{"router_logit_norm": 1.0, "lr_router": 0.00193, "norm": "rmsnorm", "norm_eps": 1e-06, "seq_len": 768, "train_tokens": 729400000}
Below are experts of layer 4 (counted from 0) of a mixture-of-experts language model. Rows are named router (the router's row for the expert), down (a neuron's output weights, with its number) and show model dimensions 128-191. Each number is 500 + 25 x the weight over its row's rms, rounded and kept within 0 to 999. Numbers have three digits each.
After each expert's rows: a language model's description of what the expert responds to. This comes from a sample of Wikipedia text that the model never trained on.

# expert 56
router:456481516505494516462522479499483509541538474499518467539498498510511529500482474560565553467491495495500494469496462505473457498513494556482464477530513507430457495505486496517484493528490488
down0:501484497473503477537500486495575490487469462526492526485535467509493479495482493515483491475485507493510502518506558474466536545460495446538539530495506480482546498501520425531513509499474481
down1:485486527551541477478501505469518488457495459488514493507500528495508515502498471520485505473527531543491527474507494485542457466512519502496520454521489503504477492455473492503490515481532534
down2:515511522536445509502481471521497477488513443506523518538475508494552514495529487517516480481528466533429491491460468510491533473497510493531454511510471474485501539521496507494489522494493521
down3:519498496456509518542495498501547486520478508473511546504497443534506464484487475457469496534524492487485471521474496502462506447480433490507502533500494431516491450565495504529504528505521488
down4:507465512478507516515482496440498492490490477502495491473455475471503524488478440546497481486442497491524473465450523463474488493545507508504471508510476476487491519491503497554517498541498503
down5:499506467502521490505477502528470532459493510499475499539488500494526514498523474445490502500452457491555498484504479514523525485517498539466480486493533496485502510475533496476454486505539479
down6:533502503493546498519463501462481502538532482462549517454472483468543532517475482496455474482506507532521509469483524440552475513486506461466511497543498519506468502508510481519522491498519464
down7:520460536483519493466486468482527486507485546465494519487506495504472496503490516481476515493494527537518449455493512499514510514480475449490471473494479532531491504452472483524446509468491490
down8:467464484476498499508480466541484503476492468483481508547518485453501492527489513487500508562463529509508496497487495484502474454469517504457485462458542494493483469512489474506502535530504500
down9:517491516527492490493474518531488497548509461494455486515500511543444518542472492494485465502442439505524550506517479523506507436522511480497497479512542515525485505524518516515502522519481497
down10:511489542498519514425523496542461519517476524510506476529526541489494518523523544516539526489476527471499519502500453510532479500457455492522469514497524500506460478471533529509512516458459534
down11:493552515478505451508547502487523532439532481518493486464459464492510539499481453525532447547496481514470502509542511507498479478482502490506515507503520534511490505490497508502501501484532489
down12:513565537513487513524530492447505468486509488506503476500442473486514495520510513505499545517526523512528493552503535484468460492520501452501475541496517484515494530496491519563488531456532525
down13:520502493504486543472492498520463528506475497496532500518525514500493538494499534504510505526501500481494488519492453472521525577528476527516537485508531506497482489460533542484500478541507503
down14:505491474506480449526484486486519503491537497483485487486489526507535500535525464498482492504525506492509500483472475494484501530544537482505536529517429524473516473493487495530516508523468478
down15:482481502481519478536509503512445560509442567464483475489477517516480496520552506496531511550513493477495495522544472523540515485539533515503535470474538517520500503471503529499486528474490507
down16:521486467545465502497459509467505535507482459525512470486509505486534528504458460517510485478497505532489509454445508553484508505485518518503473523522520507490459505467501487517500448540509488
down17:507512499487460487500524474518517544552474508482503512499494487474521506515515493480486526442509532498516493466522494497513507494473487468499505538456496484495492475474492524508488470539494505
down18:507517474477516499525490481509465532467488536509466516516521502482508551429519453478521514495510510491501508509546502498513506526524517489458481465465518492494517509509489543471501490509519508
down19:523474479548509491496474520505531498473522469486528499496519529531489539525528500503482478475513492460578509487465506555556576521464520499504486505534523506476515461448486475493548472479519526
down20:485519475501454481490490481464498487468499460537483480534474467503520502457520469496497507485483474488473518492511487511494479484488512475493528477490495517471517503566465473499471488535547542
down21:492518475556480508455529498467471480511485470498534473488489467473489497503431526544496514487493501545495503478480547499516496490471518527490468477497550519467482479503531475507496469500514496
down22:523521505512478437510537510505501533491540496494458450510514492521521521536522514538511500470479491450521528510522546526458477511539493540498545545528524517483475503495500498506486511512509492
down23:484501540506517475485490506503490494480498514496463513465479491500463506525485471443508530463513577521530518472522483529546557501477509508521526473474518530528504464541510515505538553473465523
down24:480505529503484506478503492520487489496496555525491482504484485509473547509472492501534546519502479568496497510531474506548477490494517504518471453493491480500527504479464528486542463471495514
down25:531535542471495493496542530537481484500513502511479499498534514476505485536557557492488499548486505519507490532519477508473471469505497426515546485508521497506467516522489518507504491515497513
down26:508452514505516507490496503490481538506479526474513484460426479491539490456550487536492489498476511476508482473489506504497481471513469501489481490464505472491475470527515513525536499475454511
down27:550540542498501461493518498470515512510501556466492492480448493544475501496480492483507511507553508459509506511514494492474475511538459478503503487503519470511518484495503482538519476491511532
down28:461530511499531545484510481562456482486522505501486498513545513490465526508448519529497483515495511502506502461523461489481483474482502490473540460519508501484479477506547523494470479486512523
down29:492488520504494487509452505535493496490506526516490485492533508492553502511494514514531531505508497494469491497527482495539449475499488515505494491508495498502501525503481515505497531515523498
down30:487499467516500479491524458506491508551476549517513518451491505487503490410515474512478524464494515525498510471523497491503506502478499556484483498492500519522487488486505500490512459498488504
down31:454518507488529503471486503531493515497472455460506480487473503519491456490471541506455533515483553517515493531465479538518508529481476495466490476513579490468485460491498524520520559525457459
Description: Conjunctions and quote marks opening a new clause, such as that, but, when, although, after, and quotes after stated that.

# expert 62
router:514536494548478496509478510461505490508519521471513496479491464527500536501507527509523506455540480503505492518494558493527471484470514500438518481518539523480524505516494471496460446470487486
down0:481494511516540500467537476496514505493514497458494487487544553511477533500533516503549521500506464464489498529535516464593529518530537435503480523500462514493500483478503495483500532501484514
down1:510471489430501486464500521523524510532510495494494458490494519503476517517518527450493539530537489477481519506513468517492479500482501470508481506523501491504451468473526469485476474482453470
down2:466498503503491487512507509511508460455464479550504492451547524496471538511448490479478512516481503499467495482501523509512471542500483486489489501533497521517483464477452550514493511531499457
down3:448497517520490528515476530556501530497512467525487525449485491523493503504501471499479497503527477564514508466503521500517525529497486481471519506445480481481554484488510468497531502491498486
down4:497521521512463530496499499501494501461508506493510483478498564475546487482402459483512458530503497503456515490544501475508505529521503492487482521452520523505485482506481514455466565518470484
down5:487488524531497471452478510490507480501512515462517456501517532499449521480496506469498513524500545502526494532478488506480481530496503515498481493439528476500495502463513482497526471573520480
down6:491449478505472498480500474505505511529511478539527547508473509508549467450513468499514507511503495509492441490510479502530574470543483490465509478476485524427512443510497484493506499485503474
down7:535511532454453480548509487516539508475528550472461475531518476498475498494492485502467469499520522522486540450509490513531516487506513499494517482475511513464475478471501483449548512481503532
down8:481508511524496485517459457527506509513533503503515512556459485490477499510496553477496499512487526487498441503462500525545546485507508508501475482480509520524508519462511499529498450461491458
down9:516496472488447476515517451504495469478538510515517514533457524494516515476491503477486503453519487477518510472553511441547487492512510513511530469551481466517508517497508514471511527465449488
down10:489493539531504518531535475500497494468497537531483521518503511487527497515508519494500511498489496487451488531530501518442504518485498490509508495464455489532473527501479478520493471511488486
down11:486498467552530504502514498524513536478459514506489505490481495496484434523500466494489522507498488504494514538483504466511525526545522491544491545470474543478446461494523483507508481505472479
down12:523480511486522456531507496552469525476518513517489477475466458493494524468499495525493501454510491493515503553493462517531489482499475522524503468521561554523525517505497528493513564501498508
down13:484453486495479506490491514494503502474458538503527473457513532518520477489508504485501514508541557512485527502511462521482512538492481489513507551514477444485474486500502531484510504519475494
down14:510492511467547532530511494519515516501466544516481506494470529461507541528486555472488511547501507468500458483509468464525540525501531535553488467457500511524496521522525550468481531510467464
down15:474489501509473468499524491566519504525465475513533502515496538488529509524506470505463567513516530516498512494519511475433495502496473507485491489471525486447514420492526484460549498523493451
down16:516522497518535528543516495516505553495504516521480492561518523483469511487498522524493467466454495481477492496511527525511508501508489485521550521517444480506477499459504523540484485496491456
down17:464487516481508498494484504513488504489525487518558464497520483531474487506558481523473497495524481499504478505493493479521499485505540493501486486522515506477472484492503467543504540516491567
down18:466449502522451486488481523509510468488498536496493471524529504507470506501502470556480522506487495516486515466500572508531479501496504494520503496477500542506524530474543485517509458499502499
down19:533547526508472519490493507478513496527505523528501527535481511502510485515521465451556489500520437463498513471491527489465567522500510458511520531524487506483508525520476498512501492527510492
down20:524503462488464540491487511511515592504485501534513479481514490461517459556502528487477520481509522531493507517517455494510501481506475438540515503524457510470478518507496490494494514488483486
down21:487525477515487519490471490498470510492535487502504523487535515486436512499525482496503511512502496487502542491508492520523513469504462526523512504524482468512494493505488494511509494514529499
down22:521534480547480500532499503491455522516480474512508467480463522483488557522479515482474485491435481496431492513494490472529477447522518481501545485479523515474495514473511482502469486486477499
down23:474504534528505476465473530474435443487486500506531488517495538521513527559526524470471478488509515496504500495481471511511503484494538524498512495483483496469453442511477540518468533520472496
down24:506495545513492469495542486537478467487539480524496513536528529485477529486508549469517496518463494525530510507498511485450456465460464478477500474492500508504511528457509509472530478486507511
down25:489498500512470459498524497513501511522494478465495521503519498536480474455462511481485497496501511501479485511482495476471505522494523506498509485511508525519510502461487508486485509506527483
down26:487495539489477527507485505544555526472471495496485565512544497486489500473523491509468520515480535510490444544531519509458508517486483536485487498488534522506544489528570492488532517507531527
down27:492544491489484516493486445551497487430482521490491492481499538517462546482516515550457487501543470501506521482445499542476514445494479495509485501496540482470501490489538532497460440517545493
down28:479553484464482497542471487512472464511550531483516509514544520481536522480507481512513509474517491513504515509470529495506466467503482491548504507509511500496500489484490480516495478449531480
down29:515499539506501535482507473506477537516474498479520514475429500503532468507478542505519492474514495498516480481538533476528470540523515509455494497484504535525448477492501467537515478480507544
down30:492465513557510494450508495504513475522547523511500531504510474538486504502493517443543525467485511511533506518534467535494483528530528484496476472529517458481498526477494493527548479472502460
down31:525476501440483511509505512491498510482443451501547477489551487505501524511458500487483451490492481514516477500514522484501515474508532506506511479520487499496493495471504501499500459515502472
Description: Small numbers and pipes inside data tables, such as rank, episode and row numbers like 5, 16, 26.

# expert 25
router:470445503462510465556518481472486502503500475484514529500504452507526505521514486491567551570488504525488538469453510460463533495470508515458490505470483490500505494505485430489513491519542507
down0:521488490499476515504413512472510534499525490518489510508483537496530510504499480524502505467497489530484509480522491487541450481489553536554514552488523530488566540498479494517522516526514512
down1:491516478499492547490505556510497526501506503542524479487486558477521464490515492528509545536526511527461519502493479484471518514522472517515538501504490530492466517478505454540476539486510491
down2:495492508511475506522496511499467503534569552534488475470463456465481450486482463508502479512502468490486487558503483490509447482509481510510516546483524514463483494493506503515537492496538525
down3:474533513529503538528478505523478464497506548500496518490500445518531463476508449489466498488451521470519520570490521503507489476497501484490513514471507478508452537516551489473520512489474487
down4:521533494480532455539506512495507483499500517541493563534496513509502488494458477484492506525527462507500533481503490461489494534454481449491476473490451480527479512513482440536485482483496450
down5:465456500527482501578505500477460535493531489496542480477474489491517492500455480486511485506494462511514506540528519519490507518506507528526491491478548514504486497482497481531515414524507462
down6:499460486487479466490519470480507496521510467543453493465483476503486452492524479522506502503479513476488464531466496505549514506510524524543465491501498505477490489489512502485512513501513523
down7:482494473482508507486473484467457529448513482527503508491499484459494467503487488473460494501514490521546527535491514500512481455538483550469490466549509498510506482492506497489486417505447512
down8:526479524502479479496529505497487502520500477530481505464470448458490523488521500484492554536494477516454507510504506530487473498468487484562498530500509509503438524501473523549504522504469534
down9:481518483486513529500483492500472511441473565483478469466488514516495529502510529503532521521525501481504486496499471468498557521502478484522508467489544519540474499489480474476465538525484461
down10:508502476511503504499518521557535514502429492511515503483490510531428489506544503509510540525510519510505473495526437476498499506516473503513479518508483512486544485508486490485507468482530487
down11:529467489502435501530512501480474485493563522498506493481525505509473542483500547520482509464486524471523528493463448519508514493504492504499497531483520521471482486507538522515496516551502470
down12:546537514473484451493464532517511481494473541524480490503512501490500495532548480440471507512510566498526496518496503503434505527511505504519503511476483499496512511515486512494512500538540488
down13:450493490509449479465512519539469517515464457537516497510461527519490491513518490495497551493479476524532481504481521441498479470534491557537527541480558500525490472503512479511541523492509495
down14:537489452480541454576534498514485520493516476535472479528479490497489567464494532514491513514517522502495527489452504505451487518483524522522472524504518503495509489483479557502549475489495523
down15:456483554504497483484507455489513510525482540504510523474487527462485534454478478521531489473559505500511478483497503481494504574523448493472481498483524493534497514506509456509495517506476502
down16:490465528519519550508505528490469510540516503514482514477514483458535507495456490511473509529520488522474528465523544484531495479484484526509476503520449508508455492484528550471515540523499457
down17:457467475501475477413486510505489474484461494474467471533473481478522514510530477502525531518502458487541523485486487497490509519491512471469518505456487529505479486508489493534534501537530485
down18:480470546493501463484523469488464528482521471484453528541455452496516460494495505492516494476488526526506473456498483509500536507519498518472515495515507520475472515495530491474460535513500503
down19:505431518495510502511491469534451514514463536456487537512429541503486508491504505519485539479510493485440468487492504481493503470515507507494516501478490516511522492544534489464506477500526513
down20:531505523518503507506518506441528490509442567465492536495525489505500529523511458527486490492532471497439505515495527494481509506518466473523505537493483525504495500486504492501511459474516492
down21:498479509496506489482479483503503516505505450536482504494464499484476499484473497451515516528510455488537481536511483509510515502517586506525503498515460479534522490473488538492481441468530483
down22:472491508512484535499496475516488516455476460513504524510514474478518500519499539486508476497436500529576490502496499502491542505494505456510509481482526490484529469484485463484515520501483523
down23:521476468515526473536535525492512531513452524510494497509482474508514500482489460517464506517533529431492513498500487451524491493530504538514509472485500478488501491507520542504490520491510539
down24:517498553489500477492474501479542479531502516502457498503519499474502521502503506516482471476495512495469508495493490450510477507478463508507468546413512495514499527544522462529538448499469517
down25:539502514487493495470486530539485484505507524480557511541474499523489449487502534492520516507532475501535497511515507453450519502478513492570454499531486517486488516422493481534541530465489505
down26:508481513456536497504486491530473479528506531481510503505506527507518508520472510488523461506488477485566546505476527451566509509504486507492474508474519503492546497518499555469521492509537512
down27:467531482476516466500529526510493523503494538493533459506518461538526494487512545471473446532471496498534480510545502514508480513497511552516526501491525515442473481506487501526552516519493503
down28:526525478515516487504519472498479515457476463465516466545489511462526503461509486507491474512478506514465546492546497518535481572446501486437516497533505489466471503474476521516517505506504486
down29:492519469471519470531548479509497483492506511488524511486523496537498555535506502515524516501496499500537491446520520514457565544556533459470509529531516518503527551490477505488437483493535418
down30:515493522514506519533483473519480526543517509563497539475487523524499487500480489552483558468505482473501495490502520496488500519437493464522489497524496496480485555521481474481504499496466527
down31:487483552508501532504498482449425522499535537527512510462479505471507502500494539550517514487482490524490545458456500496528501496525539493495527502493462528499422501474494539484510469474488482
Description: Mid-name pieces such as an in Blanchard and y in snowy or Billy, plus punctuation and words in song titles and track listings.

# expert 40
router:481522447524500492478526505476485503535508483474494523478545476504513491480543520496478484500544505465470480511526469518492486500527486509512485521490500483533553473532485459485531477498470503
down0:481534476512499528528455539516490468508492463520537494527487522521527526474495499484522477483500496501495470502495545495500482524465543476489541496477479493481539517541513457523507465517473525
down1:428530455516502522535498510467513475464485493519479492497498445556516489545522447506483449500440485489502497506464521489477510483491512493509466506494511479484477502502516488526507511443511498
down2:531496516471513510509538511534484463501476470511481525491515465516512484462465469464544550510500498499511480558538514517531483536534491483510505478508502461467495483505506516471443480506511476
down3:489529494503444540525555477512533519476513480522483531508504498518515555500486508509484486471510491509493494519525525516497443447500478512520444451530501520503509490531538489476476522494495450
down4:448470459531516497509506512490468531465481522485522490479492455489534521541479488490469506461528470482513474507485482498511503467481545539535502467493566487470518512480511491509469480481471488
down5:501495489491513482514471536515478509494466474510511530475508517505504487536465472515492504525492475522514534527502491503496457497500487492507502494457474483491566469474468481478489503488490532
down6:531534501496497493502533484502447482494537500514503542524482515530482507490526529505511457440484527486438489529493474517513552538519503489529522509508514485527494546509485504533487450507531488
down7:491527497495469507492500507444522474463499508529521499534503505556499480529496489503468491509487468518503542528507508523570479477490531584504471486492477470490506484501507491482509467503539512
down8:452512496507501553467495511500545518477509546546538458492541493477497474525523510448497489505526456514470526514482468460490504447516509518480543460499513509484510485485479528528467471493495486
down9:460506524488503538541517502531470474495530506503508522424516496516493525522480480488510503482499497511518489524501541518476480462517497524510541527476533461533512489553511529484502511518484536
down10:491503478517490485516500506468503512510516483496530503530473500539548499484536463509522488521502451479519532492501480528525458464482559513501506535503492469501513508488494491542497505504510518
down11:486486527489518520519484515473507479518499485512497528477518509468577502524483478489442512487554468531465507548495534467469485469513499489480464477524498514531516514481518486459564467500471534
down12:525507487493514530495466494448485504555514488485475507511522515527432471507484514534512477537447485508511504460495478478503515513511493517484492505493557475478527502517488486530502503550490482
down13:479479458484500523523472509504511505523528511491504513529473506527456498495484478506462495495478476548453512474524523438483519470495504546497483492491545498510498515534520515481466503509481461
down14:546473524527528505502502463503484506492479540537514497543505520497509464492515519547497515486461522501484526532495534493489527518514471444493526515462496480504445503475509504453507478484513440
down15:467524488486479537503495534484542497487516480497478509519451531533525548498488488486476485492489493535536524481450503528477503477521510554490490462479543527509517509494485489480479453534482454
down16:533547523521494512521482484499504472490516504471488508434498454517506542463458422476515477454540483528497502496503512488511501498504475487487485546521505517541503490523535496479516515509482510
down17:485494457435515525472492494507470491535503471431482472461461479501499452538485515498503512500502520491499550505494468491506529473530476499501520531507517498481521505470490524522465514492504530
down18:525497487533529466506480495484505536503478485507496462493446510506494517470471525507487546524478546496447452492507481480491512532513469486468478531486538521483506515525503525502470480586480506
down19:507506529481499494548503532526504533549472505530534471511476485492500450494526502480482532520478517513503526490468528490503477498491513489490526470507487530482533477518508508523496499505534489
down20:475473488508512495535504517508550522501479487547492530460524476485526537520460544484519502523464517509516501506472542518470502444510522500473492480480484499521553504481525472467508492507494474
down21:534494468491505524513472494497507474515507496483475496508502453542517508520492511515489506512478496502479450487537501480523433511473492522466490532524542483499502482514459495475528515538512492
down22:534490485514462472526500500499449482511495458504470492510468518508487475481502497511528524499460511484511436498482466511464489545483513494497521484510523483507511482465508500537456464507515493
down23:456498513484484439491509498521478494524521464502517481508489489495495515537504504505513513517536564498529486495520439474524498504519476529468515554524499483486462491510515492508514502466502525
down24:519495513513525559522498479498474510494503489493497518516481487534467519497485430511517494493503472538526516509495538520494477489497484502507453510475466494535479495528541488472521494477480490
down25:498470527499460498474511464472454492530531528526538492528503519487521523488495505487463511456498484520458454468526532509526497505500502541519471519486480521562485507496513519474557457513531493
down26:507514484537504426508518495527500476495491481513527517464468493529542529560501512456493536529500556508479529477499492472500499499469509537480533498528496523507547470540496495490513502486506501
down27:513526492486502517512513471473529506504504507536479476525503478484486500529508475479475483490442459502509493524460486509481563460514488520499497448507519459485531486481528504477451487445522482
down28:481481492495466502539520488537490488454539496567542469511515555486486522508509467510529518527557478544521485470497505519491518476465443551522545515505506519505526508485492520488503516508524498
down29:473459488489493519454510510516476436458452498515532530501522450506465535507527476533510492473503489519501551506504481484552499513490497566493516445546509543487529496503478505521528496504551499
down30:518471514481495506503516497456522488475470535506506523554488503504451480463461522537509474483471488476521518554517491515488479470423505485510500494481543484505479497486496455505520455494491485
down31:488507574489484486440521480500475487473522522519506496508522519457503516458528516495500520497525481527476511489515548550485492501476517502524470526469488562490473489437499464455524523489518475
Description: Final pieces of words and names, especially plural or Latin endings such as -es, -ius, -ians, as in Ulysses, theses, Hesse.

# expert 12
router:446487487504523505489497533523535543450453480493480538498571555507485497513498521498516525493486503464500508472530442513505505525471501537516469480488476532521510539492486513460507481480547517
down0:525476491500497446500499536505486491459475507507491495496502489484559486515547489531485527528462505530455489540491471485527514519466526505508522477497486532492509474486515467528484474480525523
down1:515505535466473540504466493548489520483498538493470477488485492525466545496430470527472446511465497454515516467528470464501515515489480538491512555519530471535475545519495537510469491462487517
down2:497459493506535498529509480493554539485525464546484499453509490515492499494496493477440505514482496506523490496522514489472474513509447485479464484458542484537507487515528481477540537504493492
down3:479518502521500521532508504558503518439541467525522494503526506452492517493481485526498470494508515545505521468518487483518503528536538512474453473496501531498537523500510470492534515511534520
down4:511511501516465525482507501479517454475491491466489485489468476494528496528499448494504519545489467538532514494491533488503472488512526478487520477503526517466557512498501475502485519544483521
down5:498477481478470516525470502543480507498485530575502511503499484531491471478490471477483506489483462547511521539494521496479498507477456501512507491479514496500524454504512517463532456490519466
down6:489508569515509489533496540542493495507537550510519447536526543517509511501484475460531490521478539473486488485502490474514500547529521475496549471522493486471472514540524515521482512523469500
down7:502474502500521499504462472507461497500531456550473524474518503464458551527466489477496495454488546515529500508503485495471496473471512511525466480524516464468481521481492513439491555489483516
down8:497481467478502522474474496451516493503468457480493462538515513471498432533527497529519481533548494476530566531524500492523488500515493525514495483509487501449538476496474478487461532508544492
down9:516518484506473463503507469534475507441494498524482516488471465479569476474494505469534480522509547513520517543491497524485542534510505500521502506500488486515529515468499529489507522506517502
down10:479491533439461483500518491517439486515498507525507479497497473522475492478510559504545518477534474443479500489511518507477514531493502487519490491542480532579477528481515532470466505493496489
down11:486504502554452507528494473468562523511501503514528508498512530510530471511515508458497511470516467474500502497484569504488485557469523490515481517467527513517486476498474463528484515485502473
down12:459471512474499476521496483513486497515545521524583525476515477473478539514481499482475521506503520543556455480490540517495489472541508462503486444527517506538515508526523521496526529477497484
down13:501516528478486479488473484491491513533522488528497497520513509527513506527496555455509515492554511458462520479464530526504504530511518514521465462522491503500481461482514450538510492524497521
down14:456516531466499530461502462514500486551524529510509513487484507495468462512492491474533434544481514518493491463535486505537475461506519516470501546539500534487517530482471529478522536497466480
down15:507499518486516494476464521475448513514518491516513530501546497464485481491455476464478517528532511505526498452502511497457499489520540469510520488491494467495465481512504549454496488481520519
down16:521485524479496488471478501457496482538520477474527536495515533541482464468459497531548509541522518450505455479522496520487493506516482510488493519494482512520491510487494554517473533469512512
down17:501506501486545535500534468513458494503519520475503509496498511493455546498485514504491473479512558544566537521513495494494480503528465479482516530529546482542489493475528498485476510489495518
down18:501501490554503506529507517538554541502480483467519529500493503499531550480481450527533522484477475541541478459460470474495524528509505486501476448515516473561465485530502508505485464468534526
down19:509506543515491549532528484499512490480487486504438516512471499487524469494535520487443495483498512511519494550445512497537494515539502503535468472514504480512503479479522502527440504461512543
down20:470480474523497485432509508528471520520475470441522484509437478516482505510474467479514464514472503494506471536501541507573482483517515552555534512545491506496470481522478551504447499437468483
down21:495540543525500524483500471470526489488485490470451458470520507513469488507502487463529474456519469552522484530474494504527473464539430498546514481532519510470528540537521493483475538504489491
down22:462513517474508569480453503512460443449497490523501491514499518511445526531474501472438496508477519503486471530445490470492486493479500481523496473503549469491492497513491495480523494498495519
down23:503508538459513530458474500476528503525478526504485504511472507514482520467479506527519504597470508461485456507523501506475472551482511508498466532480507506508487546482519568458479531487496481
down24:538487526492500521516461496453468484514514477525465503508482537522488532439475477525546477523475527480527517489556486514492511514473469494491468515514475456500490524491540528479500528515498508
down25:498482507495461484530495507513507523497494517531466481488526543454504486524499525543499540481517527481502513517487520513500489507495438482486488545506534482500471478472441462492513468499471481
down26:486486465466456516476450487505528489461481488485547488493488514527522502501521508523475508511452499472576515517494495503506490472540517551499537519508502512497497428504468475478503509543485483
down27:524520520510486487530496476483498481546495519490491526527535541493468478481464512466476511512520500496471489473542513490524486496459441504510526521475502508530497504496496516473521473502546467
down28:463493483488489466462556488475464502484458501492515535507505498527505489512528494496517450426502493479529499545519488498529467529478514538496520473527495568508496504485469522530496517525466533
down29:502511480503552470473480532526528486486466491489550505533528490510534508542479499493563499574485525510509515492522474458509544496489491497486503519470492518481507497482471550490505507511538492
down30:517505520501500493537502504522487512492542465481483507514523534510522516428481518474531514497472534478498424529544492537519536498467520496508493503492480515505505496530519514451521506544500497
down31:471507510536518493523537501518484523469526488504485523482521477462516480490501528505470528493520493542510523518477510480456514481500456492540502486510562501547541495474513464494461440502472519
Description: Mid- or end-of-word noun pieces forming Latinate nouns, such as ation, ization, ility, um in memorandum, plus the relative pronoun which.

# expert 32
router:534529469481491507527489507489475544526501507558524514507510525502515510456478530508505494501510512529498513512520487527501554512503503532505512482511474477481530527478500501496498517505482513
down0:498543485483527528520529454502492483499499466471536475492524507531487488456524466495526489494528472546464481563442501483506507513471499532465504518499462512514520488471487493499528475533465499
down1:495488522514489464505530461503507575499496461519525507506496483525497511498478522506519455497496505486504482524490535490519540474587473530521498510533499515502523509521528511490492499491546495
down2:549524542506536480516501515497462484513489488465455505528480478530505462510489449490507506495529479463533480468481518503453469487441482510470473511462473455472512497475486499541504479468523477
down3:522493464484501475496478516498486475492517528501528538525496464487566529469520484510512498536491520477452452504494531485524519561494494483503502536478510530509509520521498501484474530517479488
down4:525467458529502474480496555504490501491505466550465494491462497470504537506469514494470468525504481537534511518451507527458494528499492489513516542472553488501507480492489518523534510486501471
down5:500499511511544535512451526526502474467517495491466496523515534462528493504484457561486547466523542487525492504499496507459513518535424469471507535519534486492497541546486490475468507497536521
down6:537485487511531522473458477508472459483498499489527463517494551556452499514467487500502512514511499508491460502510511478484544497526522494514491442484488477528489501466519487461496538484496491
down7:434535529527456510479525504501524472535522478540449530487520528503518484507494498520549465482520520506521481488522512511476526477493518500502477523482506520544485492494503528500483522442512518
down8:502529505489499537518519528475503542494521534580508531480469458473525504494500513512482499496513509492530518501470485511450470498502451483506521476487522497543508516492507467524466489493481535
down9:547540520507475494492484517475502505520457520534495486481516511492491552485500544462506509504530538506517545484513474467525473479477518514526532545503512488511535502504483497445535494504508523
down10:441521525499500544526462501541488455534470515503508495528498505509474502507483507510528525487470508494521493479486485499467498464519493462499464416506471501497505501530530510473500455489485515
down11:530503528523491533495520485466516517475486480511507487516485497493505514523534560523523482493433504457493479506509443533496514477509500512534513486553530520498492538521502518462505529498465497
down12:477496471525517518488505490518434468528547503519534440473502488489523518496475478498501516443496538492489487485495512452476525437480484533480551486521465497493515510481510438468502521466481501
down13:495508543527484524471525499501500518518483495522480444499506482438469478487520514518513515526496508475486536511513450507545495478483508517508508477498476495464469524507481520465518481541532524
down14:544497506476508521524531478500481505519553494477497561484517507506494444492499505477515503505493457488501505519493524556465501487453523491507484489491505475504478498457504501512549519543494538
down15:473497516493498508519514509434515477539539506472487496456508549506456523519507484453512477513495503525483494495527454489573508525488494479521495520477486472472474516502506496489476507519537546
down16:502506481487512505511527463464491483473492490496491507506549461464464475545489458484495516458546536539523510515501503487502463509462485456526503521489545464521458504492537468515526528489498484
down17:505496527502494521460535506529517499553462493476538488526486502498496454493538452488543507551482498506483517546521520550527545495520512471469494496519575480484522493521484541453535500474501475
down18:495500518492499466508492507474461495503521456498501519465520502522515517484517541531526476551491504500458493482506456485537532509475514474457492500492500516478495477478484532508511526487525501
down19:514460520495479502495478505498487459522557536505478513499518491529486501481520541478535505493513494505475510512527543499437470468523486490516492490467492516477544480516513542512503500497509506
down20:546491565524502517482497506534525560533515501495494470486459500530526503480445470513497492532481527456451521462520489507495525514508466472479511484494493469520492522501525503498479482515546522
down21:537460515474529509436522492495510483581479465472443506456495510512486472530541528523515551549494503508472484490485482506500559501534487464501504460516531483461524522471509492488501474499520517
down22:497520485479519529513458517518518500497505441483503498523444490502521466510500509505479511502528501500532510500555535487511453507467526484502484523517476510477531541509470503443483568517539490
down23:493521533482473494478498475499503550469477511518534473486506506470546506488491489508549496463537481495536510510484518513491475514460487468467508520499500550506471562531479543456537512519523496
down24:495548479480503506482506508487500514541488507512497536502505493529515462503488504535486510474527534509498525540492493478480465516527498472486467521514475512550535487507528564497544525532513517
down25:475525487507465536449497491444491508529443522502509478537501473529458460499484507494472483480446517478534498490502479478495488495468507504470539497508515487453496496510510489446455484506512503
down26:506520490478465478519495492492488542455506544536521477496504493511526513471497499509490498493523467488493506573526530503479505493475446496517489481488485480519501527492487455528475514501482540
down27:466483495534494492487521494517466475525519477501543503485484512521522517497445534533485471484507461491461509518468486499521475504495499528477493473524516570509526517509488504519493464500475530
down28:502530499507504477490485539457542502477511441524492505546514466482504530484496481500508527471493487502538497484448520557542512516508523505498511469542516485524487497519528507510493529526473493
down29:513518518535484529503525489505484493513489472475513477486474518511514507480502483503481485526524516528478512524493468496527493530524487499479490503458513493528473578545486527497498577521522538
down30:505508545511496529492497501519499530496530546471518524500454440514503497517438524534539472522458540470477463510573491509505503518518482488492497559519500525504506532485525505484467487539476492
down31:517531489505492505458462477518514502477481503493487497527524525503523528486513489524535458559497555528483541483495486528456540510472448491488473586473515503495472452494455508511489476462518512
Description: Spaces and pipes opening numeric cells in census, election and chart tables, plus words like census, Majority, Rating.